From a checkpoint of a small mixture-of-experts model trained on Wikipedia.
Size: width 192, vocabulary 8192, 37.5M parameters.
Experts: 128 SwiGLU neurons an expert, 2 picks a token.
Training: a variant of Muon for the experts, 6613 steps.
Below are experts of layer 10 (counted from 0) of a mixture-of-experts language model. Rows are named router (the router's row for the expert), gate (a neuron's input weights, with its number), up (a neuron's input weights, with its number), down (a neuron's output weights, with its number) and show model dimensions 128-191. Each number is 128 + 32 x the weight over its row's rms, rounded and kept within 0 to 255.
After each expert's rows: a language model's description of what the expert responds to; "gets" lists some tokens that make up at least twice as much of what it gets as of all text. This comes from a sample of Wikipedia text that the model never trained on. Tokens count by the router's weight.

# expert 14
router [ 99 112 119  85  98 116 109  77 142 148 161 158 137 104 148 107 182  91  80 111  87 153 166 122 108 131 127 103 114 123 154  98 167 157  92 174 172 157 123 134 165 144 115 125 152 149 109 166 111  98 142 102  91 142  75  98  97 144 158 107 168  72 131 122]
gate0 [ 77 168 148 119  89 132 194 107 113 161 139 123 159 102 198 111  81 192 212 106 166 151 126 143 126 132 106 113 129 131 169 119 189 126  88 143 127 170 126 136 135 172  62 107 177 149 160 107 109  98 187 116 111  74 106 122 103 171 128 167 124 171 104  82]
up0 [144  78 155 126  53 154 146 130 190 116 143  70 120 186 143 107 148  74  74 233  97  90  98 115 108 161 133 108 149 160 200  99 139  60 116  98 151 126 152 139 126 154 187 159 110 137 182 166 116  84  94 161 165  92 132 132 155 113 122 137 134 182 151 129]
down0 [ 81 185 113 122 112 158  90  91  91 131 188  97 105 121 141  82 133  87 105 167 129 102 136 173 152 133 111 137 142 125 162 107 162 153 175 111 120 153  76 134 111  99 113  88 122 102 142 119 119 146 146 126 141 129 105 141 140 110  93 204 158 191 160 176]
gate1 [128  90 134  99 136 111 153 171 156 135  78 136 177 127 117 148 137 128 164 105  69 111 108 150  50 180  49 146 155 112 118 120  99  52 148 133 158 168 116 150 161 127 214 143 150 135  78 159 158 152 125  73 122 142  87 129 194 167 139 136 147  62 101 118]
up1 [148 101 108 118  44 119 109 159  99 174 137 153 141 122 150 108  89 138 124 146  84 129 101 114  82 119 133 155 175 126 130 190  94  80 138 150 108 168  73 137 115 108 110 151 138  91 126 146 179 144 125 159 155 169 127 134 143 167 139 124 111 148 119  83]
down1 [ 72 150 118 126 151 109 119 178 141  97 127 125 110 145 141 163 170 176 113  98  79 114 144 146 115  88 166  74 174 116 187 110 153 177  68 119 152  83 140 149 157 139 116 122 110 137  81 121 159 144 153  99 117  97 194 126 129 164 160  87 205  78 135 125]
Description: Time prepositions and months. Prepositions and month names introducing dates, plus dashes and parentheses inside year ranges, such as in 2009, during, October, (2016.
gets: "in ", "on ", "In ", "(", "from ", "at "

# expert 7
router [140 154 201  60 155 100  79 129 151  79 118 108 135 145 172 124  76 121  98 124 148 142 125 163 147  94 145 142  96  92 129  59 102 139 150 167 128 118 144 152  77 166 174 134 186 142 123  88 150 121 136 102 124 110 155 132  99 144 145  93 154 132 147 106]
gate0 [131 141 213  96 176 193 105 128 125 148  99 176 127 138  96 145 111 107  87 185 114 148 135 109 182 131 140 122 144  99 129 118 117 133 166  81 151  91 108 107 142 148 184 160 141 180 185 183 145 137 126 131 138 106  90 104 104 121  92 132  84 108 129 124]
up0 [132 142 187 143 144 128  85 130 172  71  80 113 126 183 102 135 142  96  71 136  55 167 115 106 197 127  88 115 156  99 133 132  58 113 105  71 112  87 176 143  99 181 180 108 144 187 165 156 163 163 122 127  99 128 134  94 134  79 144 129 143 146 177 176]
down0 [148 152 143 173 144 149 129 123  75 125 145 164 174  82 156 157 169 210 155  96 116 134 183 148 121 102 153 110  73 149  99 114 109 194  86  89 145 140  85 169  90 125  97 169 167 127 130  99 108 111 117 110 110 156 152 116 147 135 149 125 140 123  90 141]
gate1 [130 177 176 110 165 101 111 106 136  91 121 124 140  92 162 103  76 129  87  99 101 190 128 144 151 128 161 115 134 161  81  30  95 120 122 149 128 169 143 203  78 101 133 107 152 125 109 126 115 134 101  92 127 110 101 187 113 108 102 130 143 182 149 140]
up1 [155  78 123 150 150 109 139 121 123 142  90 179 131 180  94  73  99 195  89 147 119  87 166 138 107  85 111 156 100 129 152 116 169 146 158  58 130  92  80 100 133  71 142 101  89  75 157 118 104 125 177 125 111 165 139 114 152 114  81 112 103  91  86 137]
down1 [156  92 102  83 117 133 142 185 147 138 188 144 130 106  96  82 146 131 122  58  69 158 118  86 129 121 128 154 123  77 133 197 164 156 110 121  87 128  91 169 134 112  82 131  72 125 134 133 149 120 111 106 159 159 192 151 120 123 161 124 233 132 122 135]
Description: Census and election tables. Words and numbers in demographic and election statistics, such as children, below, under in census prose, and Votes, Candidate, %, sq, km.
gets: "| ", "% ", "(", ") ", "N ", " "

# expert 16
router [142 191 101 106 156  95  75 116 163 108 163 106 125 120 186 120 192 121 114  98 103 138 170 130 123 108 124  95  32 130 172 121 116 111 138 197 142 142 173 125 126 208 145 141 143 128 117 124 103 132 158 157 151 117  59  83 113  68 138 154 151  96  83 116]
gate0 [210 160 129 127 139 107  66  97  86 106  98 123 166 105  76  77 117 127 164 100 130  98 133 109 160 125 107 122 122 136 105 120 150 132 116 107 136 187 155 125  89 119 146 159  66 117  54 142 124 140 131 140 113  92 128  84 109 102 150 102 145  92  71 129]
up0 [121  77 136  75 122 147 121 159 131 155 172 160 148 195 144  48 126 118 156 158 147 130 158 142 112  96 163 159 184 120 142 100 104 122 166 111  50 109 122  79 178 123 122 153 153 100 152  75 156 113 159 128  79  61 157 207  90 131 121 153 124 108 164 146]
down0 [117  74 105 110  73  82 141 121 132 157 169 110 155  94 127 128 144 137 135  85  94 137 163 152 147 103 124 139  84 146 163 199  80 182 101 102  86  97 100  85 136 121 135 147 124 130 178 159 122 141 122 164  61 104 175 113 137  87 126  91 139 162  97 159]
gate1 [127 134  91  87 175 126  88 165 127 212 153 116 167 129 152  99 211  84  42 173 119  68 151 100  94  86 144  69  95 163 134 150 112 117 124 153 118 143  67 118 130 124 141 151 146 160 137 127 155 132 192 128 108 136  89  56 116 112 126 198 125  99  48 152]
up1 [ 89 130 112  93  81 132 119 117 109 157 151 117 155 104 156  90 152  71 137 104 149  74 148 137 149 149  79 124  81 138 163 120 147  89  74  99 168 123 128 185 124 158  98 165  96  75 106 168 128 128 100 102 110 121  97 207  62 118  48  79 163 152 169  83]
down1 [135 194  93 139  60 136 116 130 153 181 144  98 179 129 131 108  74 126 119 203 155 127 133  91 164 173 134 125 149 142 140  74 161 138 142 109 138 141  87 111 135 157 140 132 121 179 171 208 125 134 119  75 164  99 106 117 119 112 167 123 137 121  47  93]
Description: Section titles and article starts. Words right after heading markers or blank lines, such as History, Gallery, Biography, See also, List of, and the birth parenthesis in openings.
gets: "\n\n", "\n", "- ", "==", "=", "("

# expert 22
router [ 79 100 168 137 111 139  49 141 113 182 150 143 157 144 126  87 193 125 143  96 159 146 117 162  95 131 123  91  96  62 122 154  92 172 132 110 119 116 170 142 104 213 126 142 137 137  88 118 112 105 154 131 121 111 117 142  79 129 122 111 155 114 135 125]
gate0 [ 80  84 125 158 113 150 135 101 120 101 158 109 156 154 125  54 136 151 142 131 130 143 101 119 124  94 121 100 171 123 121  89 169  80  97 104 132 141 111 163 153 156 177  59 166  85 161 106 115  94 142  51 107 132 101 146 114 141  87 152 104 133 163 156]
up0 [122 152 139 121  88 144  84 126 157 115 146 190 119 141  91 120  76  65 168  55 173 147 121 152 125 175  96 142 139 170  77 148 141 165 131 140 185 112 158 141 126 144 125 170 134 109 136 172 119 106 114  77 153 104 192 169 145  83 186 149 112 118 134 129]
down0 [155 151 118 108  92 100 164 122  83 125 109 123 127  99 150 155 150 102 132 115 106  83  80 105 114 141  90 122 169 114 184 177 161 124 111 139 185 113 128 115 177 122  96 137 118 138  68 129 124 147 194 133 158 139 134 201 144 144 152 127 175 122 120 108]
gate1 [121 136 101 125 180 124 163 174 142 117 120 128 174  84 141 167 113 188 101 133 107 185 122 157  53 135 170  85 101 142 168  90  92 124 103 210  91 137 133 154 124 163 134 219 103 135  83 140  91 143 143 167 142 180 126 134 145 146 155 199  96  91 122 124]
up1 [114 102 161 130 150 170  97  86 150 174 172 106 139 149 145 126 144  92 114 120 134  87 131 134 239 116 101 178 118 127 143 148  94  81 169 121 123  88 153 117 152  72 161  72 170 141 113 120 171 115 114 104 120  58 109 145 102 136  90  77 125 169 129 128]
down1 [133 186 126 101 140 179 160  89  91  86  95 125 150 187  97 179 147 109 121 117  75 130 151 118 153 151  88 157 108 145 145 171 135  71 137 122 133 122 127  98 124 112 109 110 179 122 210  66 116 110 175 179 188 102 110  80 124 129  86  59 108 151  76 145]
Description: Commas and clause conjunctions. Commas, and, but, which, who, when, while joining clauses or list items in running prose, e.g. Long Beach Airport, which.
gets: ", ", "and ", "(", ". ", "), ", "which "

# expert 12
router [115  80 158 154 111  77  85 107 154 144 143 101 134 140 143 105 137 110  91 128 117 167 129 147 130 104 110 145  46  62 141 129  69 154 118 184  94 120 144 169 135 136 131 169 186 130  67 136  97 130 107 130 114 108  85 110  92 118 157 125 197 115 168 141]
gate0 [172 133  80 157 118 133 124 119 139 106 131  77 171 116 119 123 178 127 145  52 131  86 198  92 137 109 150  89 157 116  94  77  88 145 141 173 153 112 176 133 114 171 126 120 125 136 163 175 132 107 156 127 126  72  83 126 106 123 135 147 137 137 138 169]
up0 [170 101 167 151 114 181 141  68 154 121 212 129 113  77 119 103 196 114  91 129 145 117 113 112  92 183 195 133 112 140 150 150 106 160 144  84  87 115 168 121 116 189  76  86 133 173 118 124 166 172 114 113  95 134  69 182 162 176 155 159 152 129 108 149]
down0 [169 105  70 119 102 124 116 135 157  79  88 122 144 136 114 159  86 162 141 119  97 105 119 122 143 187 114 156  89 119  91  90 138 116  76 153 144 188 160  97 132 105  93 134 168 133 132  94 167 105 109 145 132 114 124 117 135  82 185 157 132 134 151 139]
gate1 [164  63 100 198 148 119 109 170 140 102 101 126 133 187 117 139 145 119 112 122 144 156 111 155 114 118 129 121 143 178 140 110 110  83 104 146  82  86 156  95 114 177 116 125 162 166 144 154 163  77 106 153 166 114  99  99 159 132 124 108  79 156 160 127]
up1 [171 138 111 142 102 119 121 112 129 119 127 200 120 101 127 160  71  55 112 194 128 144 159 138 140  81  95 140 140 152 156 162 116  95 175 195 131 135 149  85  83 168 115 161 109  75 129  85 160 139 105 142  92  78 109 100 145 173 109  90 148 138 159 139]
down1 [178 132 113  97 119 120  81 104 130  81 155 123 137 102 142 117  98 155 162 162 131 179 126 173 142  72 150 155 118 117 173 104 112 152 124 154 105 101 141 135 176 155 154  80 111 129  88 124 128 136 178 140 137 120 118 229 105 125 164 158 129 116 123 193]
Description: Prepositions and past participles. Prepositions and participle verbs linking clauses, e.g. with, such (as), known (as), founded (by), included, produced (from).
gets: "with ", "as ", "for ", "of ", "by ", "to "

# expert 2
router [ 90 127 126  82  87 119 100  94 143 171 137 152 163  78 213  79 141 125 100 127 135 103 157  92 124 102 117  90  81 109 117 146 115 138 160 127 112 127  91 149 115 133 168 162 133 120  85 109 107  80 150 158 110 135 123 114  89 110 139 150 122 172 105  87]
gate0 [139 120  93 105 101 125 172 165 130 135  85 188 149 122 132  92 127 208 134 159  99 163 106 169 191 184 121  86 116 105 145 164  82 159 119 148 115 195 130 118  77  51 125 130 131 113  66  86  86 152 137 134 121  84 112 133 152 113  71 148 130 161  94  90]
up0 [150  77 137  92  94 137 129 155 118  63 193 110 130 112 137 121  93  94 119 114 105 116 157 101 139  79 163 155 146 139 139 139 164 126  86  86 123 152 151 137 178 157 137 172 124 148 178 181 115 110 130 103 128 132 110 144 131 123 158 157  81 126 146 191]
down0 [175  96 162 107  93 178 161 126  88 163 112 103 114 135 132 158  79  82 181 166 174  87 173  79 135 112 115  81 189 148 125  99 139 157 146 108 132 186 154 148 125 134 141 105  68 146 120 150  88 158 115 123 124 126 164 109  87 114  44 124  93 103 105 105]
gate1 [136 133 136 135 102 144 115 160 124  46 203 145 165 130 125 141 150  84 116  49 147  94 148  53 108 114  99  88  95 171 110 144 119 143 192 110 116 125 161 116 117 100 151 158 104 137 120 123 167 129 143 101 167 148 113 145 106 153 135  69 145 112 114  98]
up1 [182 170 186 154 111 121 132 165 187 154 182 172 164 142 144  93 159 118  78 104 137 121 135  95 122  53 143 110 198  86 105 100 151 154 141 136  77 133 139 188 104 176 101 145 154 163 103 122 128  86 107 174 128 132 152 174 125 144 120 201 138 129 113 108]
down1 [124 160 100 122 101 173 104 113 146  99  90 154 158 182  76  97 141  85 154  76  94  92  92 186  88 183 161 115 180  80 178  76  99 176 124 169 157 166 144 146 106 103 136 137  99 144  91 108 149 122 175 128 139 134 146 115 101 128 161 173 143 139  88 156]
Description: Acronym and digit pieces. Capital letters inside acronyms and single digits ending years or codes, such as FDR, IUCN, U.S., DC-3, 2024.
gets: "D", "A", "0", "E", "1", "2"

# expert 31
router [ 93 108 117  78 118 122 143  73 170 130 154 123 154  92 145 112 183  86  89 122 139 155 122 155 106  97 105  87 124 115 150 122  95 109  88 127 104 144 120 149 125 143 141 132 197 161 145 134  92 108 146 118 113 120 118 125  66  98 137 163 168  89 147 110]
gate0 [ 84 161 149 108  48  95 127 109 117 143  79 105  62 159 123  94 127  89 120 140  79 141 137 100  96 155 177 119 112 154 183  81 190 104 129 140 168 164 156 185 159  93  97 144 193 123 126 182 125 156 123 146  77 163  97 136  92 134 100 116 147 125 148 124]
up0 [104 141  75 120 135 178 125 127 114 166  99 104 135  91  89 125 128 100 154  63 156 130 112 139 169  96 153 122 155 149  99 116 146 158 151 161 120 120 137 145 103 117 104 136 124 146 107 130 124  90  92  75  60 161 175 172 148  89 109 127 118 139 158  84]
down0 [139 147  93 140 129 157 134 112 147 131 163 105 173 113 136  81 151 155 123 126 138  75 138 212  90 127 151 136 123 131 109  69 131 134 199 154 147 135 100  68  82 179 121  90 172 122  96  66 145  76 125 110 141 135 132 149 141 168 167 133 145 217 148 120]
gate1 [ 61  99 137 187 144  71 144 110 115 112 148 118 154 143 117  87 218  94 107  80 120 130 132 119  81  57  97  79 146 155 124 125 137 161 112 114 121 109 112 194 145 157 135 160 112 119 151 172 135 100 112  99  87 162 122 174 136 189 153 100 142 214 122 114]
up1 [104 104  99 158 157 164   7 185 130 145 119  89 140 116 141 170  56 131 127 162 142 134 138 139 177 129 166 171 114  81  94 170 100 108 135 171 171 127 127 105  85 179 166 153  80 120 176 139 183 151 133 125 154 145  71 153 115 124 133 157 142 112 108  93]
down1 [115  97  83 102 205 142 121  80 118 119 173 114 156 145 120  96 125  85 112 162  80 116 156 134 134 180  98 165 139 125  59 177 108 124 173  75 174  67 176 159  96  81  87 118  90 114 168 137 117 125 110 159  91 132 122 103  89 134 150 134 126 173 119 109]
Description: List line breaks. Line breaks ending bulleted or numbered list items, often after a year in parentheses, plus table pipes and row separators.
gets: "\n", "|", "| ", "- ", ")", "\n  "

# expert 13
router [125  89 135 121 110  62 122  78 138 122 141 150 164  68 174 112 144 146 117 146 107  93 130 173 106 145 102  72 124 117 109  76 157 112  87 175 130 125 120 105  98 110 146 191 150 116 114 119  65 155 189 154  78  83 162 112  92 128 147 115 111  93 123 121]
gate0 [120 108 162 160 139 151 194 149 140  86 177 118 174  82 132 108 145 111 132 154  83 165 134 138 136  73 135 134 168 128 117 112 173 144 110 129 137 139 144 109 175 130 107 153 131  72 147 134  76  94 127 154 159 120 121  97  48 134 114 125 116  97  77  66]
up0 [118 121 139 194 146  96  61 112 118 114 139 109 104 104 136  91 165 108  99 119 103 110 155 100 147 157 192 144 115 153 158 115 125 159 219 113 108 138 133 187 114 147  79 142  90 152 172 103 128 130  94 196 148  82 128  51 123 149 162 121  94 183 121 173]
down0 [125 104 165 124 108 114  91  93 235 114 109 115 108 169 133 170  95 120 166 124 113  90 116 127 112 142 126 101 116 180 116 104 174 148  99 137 124  86 147 126 118 185 147 180 120 144  66 152 157 118 101 147 117 132 126  82 118 105 150 101  68 136 139 138]
gate1 [131 123 118 150 160 118 152 129 133 121 133 101 130  80 176 125 107 167  99 102 125 116 115 184 134 105 109 154 180 146 142 130 137 162 107 159 107 104 100 102 129 110  95  86 136 122  98  98 129 125 169 140 112 115 202 167  76 164  84 117 138 135 106 181]
up1 [108 164 129 126 141 150 104 128 133 104 128 138 145 138 111 118 199 117 184 161  95 154 105 131 180 151 174 211 122 141 122 178 131 103  92 169 162 134 153 150 129  81 151 179  99 123 183 172  93 139 133  62 102 166  93 146 127 108 170 133 179 117 121 109]
down1 [139  96 170  91  98 168 119  92  70 138 160  87 169 244 153 133 141 171 116 143 139 142 116 155 144 149 154 104 119 122  82 148 120 110 127 144 188 137  52 133 130 156  92 118 139 155 106 169  72 101 149 127 143 181 154 163 125 115 154 130 143 155 107 134]
Description: First names and pieces. Given names and their word-piece endings before a surname, such as John, David, Rand-y, Bern-ie, often in player lists and rosters.
gets: "o ", "i ", "a ", "-", "an ", "e "

# expert 5
router [114 132 155 129  88  91 128  89 145 111 158 165 113 133 156 118 102 170 121 130 147 151 136 110  53 148  95  86 150  87 151 104 155  90 103 109 157 160 156  92 127 177 162 110 130 163 118  68 101 175  89 172 137  42 152 146 101  71 233 151 135  89 137 125]
gate0 [ 87 141 143 104 113 155 118  68 187  81 135 186 104 144 141 135 149 114  98  86 137 174 116  97 147 157 123 137 143 171 112 123 132  95  43 106 181 136 170 118 140 175 123 155 185 121 106 103 153 162 162 136 149 124 143 135  59  74 193 166 100  83 121 110]
up0 [162 152 115 108 137 116 177 159  96 113 106  83 112 139 123 110 116 129 150 164 122  94 149 116 137 134 165 153 157 112  92 138 140 155 178 119 103 113 116 146 107  75 104 116 143 106 116 122 130 125 137 121  84 122  73 140 181 135 103  90 181 159  91  88]
down0 [111 139 155  77 166 127 138  91  84 144 153 127 164 111 226  83 157 115 129  80 152 154 145  92 165  91 106 190  67 130 158 181 152  80 169 121  93 124  88 116 133 149 138 191 116 126 107 152  94  94 159 125 137 103 161 141  87 154 119  92 138 133 170 123]
gate1 [158 132  97 129  97  99 104  72 121 155 100  90 149 138 107 166 127 129 154 159 171 114 157 155 172 164 112 161 126 122 138  76 194 136 118 162 128 144 142 155 141 134 143 113 117  92 119 120 142  83 121 137  71 139 160 148  96 126 198 169 166  88 119 117]
up1 [132 129 168 173  89 156 159 129 130 177 107 112 163 134  82 145 127 158 159 179 159 165 160 122 132 112 122  87 117 146 142 124  82 119 124 115 131 164 135  83 116 123 102 131 128  94 103 125 125 194 118 173 128 143 115 133  91 156 197 121 109 107 176  32]
down1 [117 156 140 108  80 126 119 129 173  58 147 135 175 140  75 142 162 171 124 149 169 124 169  73 163  44  82 133 158 116 172 151 160 107  92 115 129 149 137 104 128 143 115  66 122 115  65 124 124 127  75 147 159  86 151 127  87 104  86 147 106 134  63  82]
Description: Auxiliary and main verbs. Finite verbs and auxiliaries right after a subject in narrative prose, such as was, is, has, been, became, would.
gets: "was ", "to ", "is ", "were ", "are ", "be "

# expert 20
router [ 76 137 104  96 187  87 149 126 133 113 120 131 127  74 219  87 109 136 122  74 154 138 144 155 126 120 156 108  89 119 100  77 141 134 107 166 184 108 117 117 115 156 134 175 143 163  44  89  63 147 157  96 115  96 136 139 115  88 140 113 146 113 176 126]
gate0 [113 133 127 118 102 171 104 187 144 175 199  34 195 132 126 121 123 126  59 131 140 201 126 190 113 104 205 155 117  89  75 110 130  78 166 131 133 146 159 124 110  30 104 161 146  80 102 132 178 183 160 168 154 171 102  88 148  93 167 117 113  97 171 103]
up0 [111 168 140 136 136 136  97 129  79  68 102 147 133 120 141 149 142 107  82 112  96 145 109 115  57 152 138  57 122 152  57 156 173 168  95 151 140 120 162 117 138 135 149 100  85  78 104 158  74 156 141  78  67 111  94 136 120 105 182 112 138 132 139 136]
down0 [102 152 124 206 104 141 158 137 120 168  91  81 151 145 114 117  90  89 123 143 127 122 111 157  84 122 146 105 147 105 145 179 162 156 121 137 137 101 111 118 167 118 108 159 143 140  79  99 175 140 138 122 181 126 133 117 122  79  89  78 199 145 125  97]
gate1 [ 99 161  83 144 105 110 130 151 142 114 125  64 129 103 128 176 155 167  95 108 124 123 119 102 176  90 128 108  87 100 131 220 108 114 114 121  50 108 154 211  64  54 136 143  98 155 135 127  73 138 107  86  99 115  78 111 113 100 157 146 102 150 160  96]
up1 [132 146 163 146 137  90 151 164 150 184 183 126 103 140 128 118 154 109 114 114 128 105 138 180 131 117 134  97  90 140 132 189 160 117 204 186 141 169 103 214  73 108 132 118  97 169 145 130 132 191 105  98  93 104  94 141  99 124 167 114 134 128 166  64]
down1 [101  67 120  92 152 115 165 154 117 125 119  77  91  82 128 106 154 135 177 107 116  88 103 115 147 138 161 124 139  81 105  78 111 168 102 135 156 172 192 124 135 183 162 119 150  82 109  82  95 156 174 168 136 131 123  72 165 148 121 156 140 185  84 127]
Description: Numbers in tables. Multi-digit numbers and decimal pieces in statistics tables and sports results, such as 13, 27(4), 117, 4:00.40.
gets: "1", " ", "2", "3", ",", "0"

# expert 25
router [ 84 150 148 154 165  99  71  84 150 155 161 186 156  57 163 141 139 168  98 114 139 153 101 155 106 114 128 109 111 120 145  68 135 128 150 161 117 116  95 128 121 147 167 165 154 125 116 159  84 133 167 136 159 129 133 108  91 122 133 105 163 121 138 105]
gate0 [ 67 141 188 180 141  89 159  70 105 122  99 137  49 139 213 120 128 153  95 144 178  95 153 133  96 143 115  90 109 193  66 116 107 114 109 167 197 100 162 132 205 153  97 128 157 146 148 109  75 112 180 144 144 185  80 126 119  87 147 163 160  90 163 112]
up0 [166  86 156  60 140 176 146  75 215  84 121 139 150 131 164 143 153 119 171 122 118 157  66 118 133  97 175 140 134 103  99 174  67 151  83 159 107 142  98 115 132  96 120 121 125 160  69 128  99 125 125 103 104 120 129 182 162 124 120 115  92 119 190  78]
down0 [109 129 114 155 119 136 145 111 122 175 178 148 166 168 149  87  98 110 120  89 143 185 157 162 162  90 149 185 139  95 103  55  85 180 114  95 110 208 147  99  96 146 100 128 134 101 172 161 139 167  78 105  48  93 118 138 196 124 188 163 120 191 127 148]
gate1 [112 130 135 107 169  78 129 156 167 103 173 124 190 137 141 115  90 132 136 143 120 112 182 128 180 133 165 114 156 181 169 159  82 171 165  64 104 177 133 160  73 120 130 156  92 146 109 123  88  80 140 146 128 104 116 165 160 128 185 106 225 172 149  67]
up1 [ 89 126 134  63 120 167 172 105 140 154  68 101  69 160 117 124  84 147 139 156 133 202 117  85  99 171 108 177  97 107 112 150 147  93 147 168 138 119 101 143 130 117 110  76 106  64 133 144 128 101 115 132 119 155 195  96 109 117 141 131 102 135 193 230]
down1 [114 145 129 110 148 152 168  97  91 138 138 113  75 202  95  96 138 105 153 107  65 169 137 122 113 152 125 149 108 179  84 180 128 153 134 148  96 163  50  82 121 173 155 175 128 127 154 112  72 130 141 123 112 118 154 130 133  60 129 153 151 158 150 158]
Description: Number endings and units. Digit groups and final pieces of numbers in tables and prose, such as 000, 500, 50, and units mm, km, cm.
gets: "0 ", "1 ", "2 ", "3 ", ") ", "5 "

# expert 11
router [ 95 102 139 123 130  77 108 126 200 106 112 110 155 120 182  79 149 146  79 126 127 140 126 127 123 139  89  46 135  90  92  93 124  89 121 145 131 102 129 150  79 150 142 169 166 114  72 139 112 151 182 117  83 105 153 102  93 116 130 120 162  97 201 114]
gate0 [ 84 127 154 157 136  86  99  88 135 130 117  89 177  94 104 105 132 153 108 126 105  90 177 174 129  93 117 174 163 120 166 154 191  94 136 134 153 137 119 103 103 158 214 133 169  68  81 152  88 141 182 117 126 142 151 105 106 171 109 150 116  77  67 109]
up0 [ 81  87 129 133 144 129 102 162 181 194  96 144 143 118 136 174 128 102 107 109 140  81 126  84 133  94 175  99 134 161 140 109 143  81 108  81 148  93  97 107 135 134 174 171 121 167 153 156 140 146  70 158 110 181 169  74 127 139 108 123 177 155 105 169]
down0 [135  17 168 162 101  75 150 115 114 183  23 118 100  91 105 170  78 152 167  93 162 146 137 122 118 144 145  77 206 141  96 130 119 184  89  93 106 161 150 105 148  99 123 160 124 206 103 100  88 150 142  95 157 108 140 102 186 158  97 155 142 158 184 151]
gate1 [172 152  63 177 106 115 167  91 147 131 218  50 140 134 168 144 109 109 132  76 149 165  91 165 132 103 110 132 135 124 117 116 143 118 100 136 122 129 100 173 127 140  63 184 139 147 131  78 150 156 118 170  76 120 162 132 141  79 134  93 184 125 157  92]
up1 [ 96 117 151 142 107 140 136 129 159  83 193 122 153 129 176  79 137 111 154  79 166 131  77 173 125 142 124 116 115  71  82 121  90 180 107 118 135 154  83 173 179  80  80 156 166  93 101 125 104 146 120 171 174 156  77 172 123  95 153 194  90 153 101 135]
down1 [111 132 142  90 119 129 145  70 165 149 145 138  89  45 134 174  76 121  93 108 189  98 174 108 104 102 124 190 156 181 137 131 110 105 127 137 141 134 159 137 130 140 117 133 147 132  75 169 177 155 106 135 140  99 108  84 117  73  94 165 155 110 152 139]
Description: Table cell initials. Capital letters or short codes opening a name or entry in tables and lists, such as S(ani), B3, MF, FW.
gets: "S", " ", "B", "F", "K", "M"

# expert 4
router [ 84  94 144 138 131 135 135 137 184 187 116 131 190  98 151 121 133 103  91  76  95 103 105 133 103 100 105  67 141 123 150 167 142 113 125 189 133 103 101 132  82 134 108 174  87 100 118 102 144 144 124 116 138  67 169 124 104  77 144 115 184 110 163 119]
gate0 [ 85 123 124 118  77  55 152  66  97 145 105 113 102 135 153  88 113 149 121 121  62 133 105 162 104 135  90 123  94  81 146 179 157 140 165 147  72 164 130 165  87 129 164 178  47 146  89  89 139 130 133 118  61 122  64 147 130  86  81 131 130 107 157 111]
up0 [127 120 136 126 153 154  70 143 127 187 154 124 128 148 108 134  94  91  97  80 205 113 140 125  95 114  91 188 236 158 149 154 144 132 190 117 113  77 117  63 137  82 129 120  80 166 154  92 120 125 138  77 150 111  60  84 115 103 160 137 114 145 100 156]
down0 [117 116 145 106 132 122 149 115 131 121 115 146 158  93 158  96 134  93 132  99 135 143 112 213 118 180 178  88 114 169  90 128 142 124 136 111 142 101 117 108 146  83 115 143 157 146 127  95 124 149 136 156  97 164 178 192 191 134 164 162 152 163 101 102]
gate1 [ 86 141  86 164 125 218 150 160 173 141 117 152 131  93 143 133 103 161 114 137 113  86  91 144 161 127 155 135 149 102 135 117 151  90 114 173 144 100 106  96 118  69 169 140 176  89 117 170 155  78 204 117 128 145 175 125  92 150 136 125 126  87 135 114]
up1 [133 155 176 102 158 177 106 109 159  81 111 198 146 119 126 139 131 110 108 174 145 142 186 176 131 109 126 142 149 124 208 156 108 128  89 144 133 110 117  71  94 124 130 207 178 164 214 123 138 181 163 101 142 158 156 131  79 119  93 123 168  86 116 138]
down1 [174 112 170 142  84 157 125 183 147 118 101 109 121 143  93  87 110  73 128 142 167 136 117 140 155 198  50  58 137 101  67  89 124 121 141 150 126 182 122 131 174 144 174  78  98 150 134  93 168 145 131 133 176 124 158  99 170 111 161 124 119 163 132 140]
Description: Sentence ends, section headings. Sentence-final periods, closing parentheses before line breaks, and == heading markers opening or closing wiki section titles like ==Aftermath==.
gets: ".", ". ", "\n\n", "- ", "==", "==="

# expert 19
router [ 94 123 152 131 188  93 114  33 145  90 139 133 167 116 148 118 167 112 108 139 123 155 142 126 141 105 132 136  93 145 143 152 116 102  97 107 129 149 188  99 125 120 149 141 158 201 119 136  56 141 132 138 107  94  80 185   9  88 154 102 167 105 151  53]
gate0 [ 96 176 119 143 201 123 122 174 105  91 138 101 132 183 136  71 140 120 208  93  90 171 135 147 152 148 161 109 217  98 107 140 102 111 115 126 199  77 120 129  73 116 178  66 112 133 175 146 142 158 124 126 142 127 142 146 100 100 117 146 142 182 120 171]
up0 [109 148 110 134 115 125 156 169 133 100 225 123 132 139 190  98 124 150 163 151 100 173 100 107 180 186 152 125 174  98 166 123 159 167 166  97 145 137 150 121 107  98 164 161 173 157 110 133 214 174 116 146 179 150  69 110 165 159  92 130 151 158 172  64]
down0 [158  68 103  96  86 100 138 135  82 140  71 126 153 121 119  98 195 138  85 176 155 165  82 118 117  92  99  75 200 219 137 148 152 133  93 135 110 110 150  94 133 111 148 135 162  76 168 150 182  98 151 102 141 209  65  89 138  95 149 124 148 120 158 151]
gate1 [ 90 115  80 148 180  80 105 115 111 120 111 170 167  97 130 124 134 112 168 154  93 148 100 147 119 203 210 113 177 105 120 157 169 142 127  97 154 125 133 111 120  68 135 165 169 106  92 162 158  74  94  98 112  89 123 141  96 151 171  98 124 182 177  69]
up1 [ 42 112 108 172 173 139 126  96 178 128 145 122 143 138 114 149  73 124 149 154  58 108 152 123 114  91 160  86 160 118  93 181 142 109 115 122 191 126 155 131 153 178 189  82 179 133 122 136 146 127 144 195 122 110 109 117  77 160 184  74 125 187 104 106]
down1 [120 152 106 126  86  97 162 126 125 113  70  68 111  59 114 149 141  68 145 121 128 109 131  91 100 174 167 157 110 116  67 142 165  89 109 138  83 143 111 169 156 127 156  85  83 157 168 136 128 141 117  27 141 135 115 114 107 123  80 188 113  52 127 141]
Description: Infobox field names. Field labels in bulleted infoboxes and taxoboxes before a colon, such as Genre, Producers, Builder, Born, Website, Superfamily, Phylum.
gets: ": ", "\"", "- ", "by", "as ", "= "